python train.py --router_score="sigmoid" --normalize_top_k=false --norm_eps=1e-05 --qk_norm=true --decay_fraction=0.928 --seq_len=256
Below are experts of layer 13 (counted from 0) of a mixture-of-experts language model. Rows are named up (a neuron's input weights, with its number) and show model dimensions 80-119. Each number is 200 + 40 x the weight over its row's rms, rounded and kept within 0 to 999.
Before each expert's rows: a language model's description of what the expert responds to. This comes from a sample of Wikipedia text that the model never trained on.

# expert 39
It responds to: Capitalized consonant onsets. Initial consonant-cluster pieces of capitalized names and words, such as Pr(ide), Br(isbane), Tr(æff), Cl, Qu, after quotes or spaces.
up0,130,184,172,188,252,232,165,195,286,194,200,234,214,218,199,241,265,261,183,298,250,154,170,231,251,225,177,142,189,183,242,300,203,189,229,209,228,199,226,148
up1,226,153,211,225,208,209,160,184,168,154,261,178,199,142,239,239,247,188,174,238,246,189,187,213,174,267,197,251,238,167,166,196,189,155,175,140,209,212,133,233
up2,177,148,138,189,131,191,252,182,188,176,293,207,215,175,204,174,202,304,180,186,148,215,200,139,213,188,264,199,171,194,204,190,180,187,169,218,257,165,135,213
up3,228,210,200,214,141,171,178,210,194,299,251,210,255,214,176,120,262,205,285,232,203,219,168,244,227,213,155,164,178,177,285,157,174,231,194,208,176,204,230,226
up4,219,192,150,220,102,230,163,165,215,191,209,168,149,141,238,220,237,242,278,222,330,204,221,159,214,197,261,163,207,200,201,245,245,261,164,190,168,246,174,235

# expert 38
It responds to: Digits in measurements. Digits inside measurements and coordinates, such as elevations in m or ft, degrees and minutes, and table figures like vote counts.
up0,167,283,227,198,238,123,195,205,173,185,232,173,100,261,187,169,279,193,173,127,201,159,192,157,249,162,205,211,260,249,180,210,189,169,254,176,231,231,230,239
up1,143,229,192,124,166,168,182,150,158,192,191,185,106,225,125,191,197,194,206,232,118,182,197,236,241,149,240,198,263,275,227,272,112,164,285,184,146,183,215,188
up2,176,246,221,234,253,238,222,158,282,145,279,219,196,230,134,176,213,184,218,165,152,219,276,203,257,201,226,243,178,182,213,204,179,224,229,194,224,210,190,172
up3,158,174,275,234,200,209,208,204,233,164,295,202,253,227,171,217,224,274,186,220,246,210,182,146,219,260,190,174,228,125,184,189,222,215,155,174,274,141,194,233
up4,153,153,184,257,211,179,204,204,218,227,270,212,177,222,177,225,187,259,104,250,164,161,169,246,109,140,180,240,229,211,170,232,217,162,165,84,189,189,185,189

# expert 1
It responds to: Foreign name word-pieces. Mid-word pieces of non-English names and places, often Slavic, German or Romance, such as Leib-niz, Leipz-ig, -ić, -ski.
up0,206,203,211,206,153,120,240,290,195,153,171,217,205,160,243,154,139,253,133,228,234,205,220,254,199,201,203,210,233,231,230,199,205,194,266,214,273,206,148,231
up1,136,174,212,198,218,238,228,195,182,210,189,170,255,143,146,246,223,229,233,119,248,224,252,186,231,242,164,238,245,268,222,178,165,203,136,208,203,211,144,225
up2,197,207,164,183,270,229,124,221,187,221,223,198,179,149,201,179,193,144,204,138,248,216,126,211,339,204,213,223,230,228,266,192,163,218,174,172,212,160,226,134
up3,252,211,209,162,199,211,241,255,215,206,174,257,209,175,294,179,217,234,229,163,175,171,279,226,266,161,154,243,199,199,205,195,163,211,262,191,215,217,172,218
up4,190,177,198,196,183,216,256,200,178,241,233,249,145,226,139,221,215,194,227,107,190,187,213,147,239,258,145,242,209,128,278,212,210,255,224,275,181,204,214,213

# expert 29
It responds to: Name links, list dashes. Words and connectors inside proper names, like and, & in Fish and Wildlife Service, place names Boston, Oxford, New, plus list-item dashes and headings.
up0,179,252,235,155,213,177,184,175,211,154,245,219,168,140,251,209,232,269,181,155,232,173,215,183,187,166,229,243,207,266,169,241,148,224,119,214,161,240,247,195
up1,203,276,228,223,239,196,189,183,260,222,186,155,139,263,212,225,186,179,260,241,216,228,158,160,151,179,250,191,187,230,219,160,192,157,254,174,179,207,216,212
up2,256,203,209,130,194,162,234,139,174,175,144,218,249,177,278,300,241,194,197,255,250,253,207,254,171,189,188,229,240,188,141,148,121,168,192,228,276,200,194,205
up3,180,193,189,167,156,147,176,189,260,209,197,189,123,232,243,153,264,212,233,145,196,186,226,161,285,202,169,213,311,235,189,234,210,206,237,160,206,238,175,213
up4,169,320,255,193,94,210,218,224,226,228,221,264,174,207,220,183,139,214,194,268,278,202,222,241,206,220,228,178,198,207,278,213,215,179,186,201,169,269,214,187

# expert 58
It responds to: Places and game nouns. Nouns for infrastructure and sports play, such as station, Stadium, railway, Avenue, Park, lineup, rushing, viewers.
up0,168,253,157,214,216,241,247,159,184,179,271,247,183,180,215,215,196,217,156,264,241,197,221,250,164,223,168,217,174,222,265,157,249,209,185,137,126,243,230,182
up1,172,224,192,203,172,184,198,170,276,207,253,225,222,144,237,172,210,195,211,158,204,123,225,100,247,224,164,236,203,222,227,161,191,139,200,171,185,176,151,157
up2,268,185,177,231,205,226,136,202,205,198,255,251,203,183,177,179,213,184,82,184,220,233,172,176,147,180,319,251,133,184,191,230,150,223,240,228,226,198,297,198
up3,196,213,270,178,270,192,250,176,228,201,254,222,276,127,194,191,107,153,227,209,162,166,213,168,153,217,139,239,225,235,170,167,187,226,210,232,203,226,187,188
up4,175,190,273,224,179,135,109,170,185,265,157,231,235,217,218,225,171,192,147,194,269,191,222,236,243,210,174,166,292,188,169,207,239,146,246,205,132,258,231,255

# expert 15
It responds to: Descriptive physical nouns. Colour and material words in physical descriptions of animals, buildings and objects, such as white, grey, water, wood, sea, after with or a.
up0,206,175,220,217,239,182,199,224,256,230,184,223,173,130,205,198,226,213,131,280,232,199,145,209,203,223,205,213,174,273,198,147,227,208,172,156,223,251,174,159
up1,162,205,214,220,178,214,180,223,261,235,142,220,193,258,221,228,201,178,243,251,251,155,225,207,203,135,281,249,174,248,180,216,180,245,251,251,137,208,258,231
up2,221,150,155,123,188,206,135,161,144,210,153,214,143,174,236,222,167,242,245,192,159,189,211,249,180,170,220,173,257,169,168,220,216,192,229,171,247,182,223,204
up3,264,159,192,240,227,190,184,190,218,303,235,237,221,276,177,200,107,194,173,146,195,146,214,178,223,135,148,250,168,202,176,213,221,169,148,233,268,151,273,204
up4,175,159,145,202,172,207,249,176,278,147,104,176,184,162,164,130,187,215,182,146,262,162,170,253,202,188,197,179,211,196,143,228,192,206,182,177,184,151,202,198

# expert 31
It responds to: Possessives and life spans. Possessive pronouns his, her, their and time nouns in biographies, as in in his teens, early life, years, died.
up0,149,270,190,180,224,176,188,176,202,250,267,203,290,249,181,151,98,210,189,199,188,184,174,148,214,209,215,179,210,285,246,182,221,192,217,228,266,171,237,209
up1,150,260,176,188,235,181,263,219,177,189,175,247,226,239,215,221,143,200,208,240,142,207,219,239,211,125,171,148,242,193,212,222,184,208,192,176,197,211,230,214
up2,210,162,272,198,246,231,152,193,188,232,226,177,220,197,252,269,188,122,229,162,152,182,236,190,213,115,168,195,194,218,214,206,179,237,185,202,215,244,157,202
up3,207,206,222,191,248,194,174,218,223,160,251,189,232,228,253,181,173,181,212,241,151,177,119,155,237,213,261,181,213,180,189,183,269,201,223,247,221,256,260,233
up4,180,216,257,229,200,198,240,222,249,149,184,235,137,281,166,217,190,199,222,191,189,230,224,204,130,189,225,151,190,212,277,282,230,163,214,216,211,238,154,220

# expert 53
It responds to: Country table rows. Table row openers and words before country or place names in chart and stats tables, such as | Sweden, New Guinea, plus Cyrillic and Thai characters.
up0,219,168,131,197,243,200,181,197,226,190,219,227,248,122,169,230,249,163,160,253,180,191,179,218,200,267,221,166,197,171,182,168,185,163,227,283,153,280,190,196
up1,222,175,248,243,139,215,236,222,246,257,156,186,149,172,236,206,260,185,206,210,251,158,157,214,225,153,221,287,200,210,232,163,208,188,206,221,139,247,187,168
up2,195,186,177,185,232,254,245,163,185,184,171,167,239,217,126,156,282,200,246,220,201,175,200,197,261,167,276,196,102,193,221,240,204,201,241,250,257,237,179,200
up3,225,204,213,160,190,147,213,201,154,165,248,224,175,118,214,191,234,132,215,159,183,250,218,184,237,250,220,173,143,111,256,306,225,161,213,196,216,206,211,181
up4,133,284,254,234,158,201,202,166,212,174,194,187,247,219,216,173,159,231,200,236,260,188,231,86,173,219,231,166,191,247,214,202,206,167,238,168,201,191,187,219

# expert 14
It responds to: Infinitive and modal verbs. The word to before verbs, modals like would, could and may, and the verb pieces that follow them, as in to fight or to communicate.
up0,191,91,216,193,228,248,251,165,191,178,176,193,129,185,106,218,238,202,165,135,175,243,218,134,155,187,120,186,216,232,247,209,224,193,205,196,192,175,213,136
up1,251,184,283,230,210,173,224,227,205,224,167,248,243,170,151,186,236,212,261,178,196,145,267,166,231,193,267,291,215,157,151,193,230,258,192,203,234,218,180,188
up2,244,193,127,197,179,202,186,134,229,202,149,171,316,223,139,149,247,184,221,167,235,143,170,199,229,210,224,221,294,147,201,164,210,266,89,183,210,201,221,221
up3,245,195,220,221,159,196,228,226,254,222,217,179,222,157,253,163,156,175,183,168,232,160,209,237,279,182,192,173,124,126,199,258,160,183,343,190,172,279,152,155
up4,201,245,234,181,230,202,184,213,184,156,168,219,217,195,202,89,226,221,227,211,183,149,227,189,270,169,228,158,170,172,164,210,150,173,258,171,147,187,247,218

# expert 47
It responds to: Geographic place description. Words in gazetteer articles on villages and municipalities, such as located, is bordered, settlement, village, km^{2}, and coordinate endings °E, ″W.
up0,177,182,199,144,274,169,228,261,228,269,259,217,285,222,186,166,198,210,212,192,103,187,175,129,259,183,204,185,225,188,165,218,276,196,156,222,196,173,192,152
up1,253,232,158,196,296,212,239,182,227,188,132,214,245,245,216,198,206,175,245,183,176,95,175,150,192,211,255,230,234,179,207,262,194,231,237,118,200,237,215,230
up2,229,210,260,231,161,229,209,255,188,208,229,200,176,254,170,203,267,232,148,240,149,209,265,132,154,260,272,138,210,184,164,198,146,173,144,188,229,239,244,259
up3,201,97,154,219,243,261,168,213,209,209,216,233,172,206,283,192,131,240,195,240,150,196,283,150,193,223,177,192,193,198,217,201,191,142,277,245,180,156,231,185
up4,176,198,201,195,186,165,203,241,180,201,209,189,148,222,148,181,241,149,217,288,157,242,255,168,166,206,183,170,230,131,241,168,269,178,186,169,154,140,211,241

# expert 61
It responds to: Structural punctuation. Colons, heading equals signs, table pipes and list hyphens separating fields, as in Battle of X: Part of, 2:18, ==, °.
up0,186,158,197,236,201,229,109,244,221,233,220,199,195,133,148,296,183,242,258,157,207,168,151,170,216,218,274,156,165,100,221,242,185,179,185,205,217,233,171,246
up1,102,156,164,240,264,213,222,101,110,237,224,193,193,150,194,234,253,230,170,187,221,130,153,178,186,183,154,235,208,205,218,206,216,233,154,202,221,216,232,233
up2,163,200,220,211,182,194,222,195,201,129,221,195,213,242,180,261,196,255,159,168,170,185,199,262,149,225,210,160,227,160,180,83,241,240,174,222,127,209,258,215
up3,162,209,196,231,216,298,236,227,189,162,225,180,281,287,181,171,205,170,188,180,166,151,237,221,130,174,213,255,148,146,225,212,217,198,185,163,174,171,231,272
up4,183,237,210,126,208,215,211,200,180,224,168,259,213,236,257,109,220,201,110,240,222,216,196,179,228,254,243,119,155,207,117,131,150,191,207,146,161,163,222,188

# expert 23
It responds to: Word-initial fragments. Opening pieces of lowercase or capitalized words split into parts, such as s(heds), exp(ansive), sl(ogan), S(ources), sh(op).
up0,178,225,182,82,236,211,240,220,262,199,273,153,189,113,229,200,173,217,177,227,201,210,170,134,258,214,224,208,245,217,188,249,229,210,156,211,156,130,223,259
up1,183,249,261,158,250,179,131,188,257,232,213,211,135,178,169,138,200,210,194,146,280,208,198,130,151,199,182,195,188,251,115,197,190,238,136,147,205,221,187,199
up2,210,208,134,206,167,204,247,216,226,222,170,199,223,154,187,233,219,178,140,207,207,179,217,173,201,198,272,236,219,135,258,217,176,245,149,128,185,225,196,178
up3,179,160,131,252,181,195,258,192,296,241,236,153,270,181,211,224,176,249,216,169,283,186,174,187,279,228,171,266,200,171,223,263,143,196,152,181,150,204,214,269
up4,211,237,252,177,162,187,260,233,312,176,241,231,201,209,160,212,228,208,216,177,165,176,170,219,154,223,141,180,273,166,199,230,202,174,219,244,109,215,163,172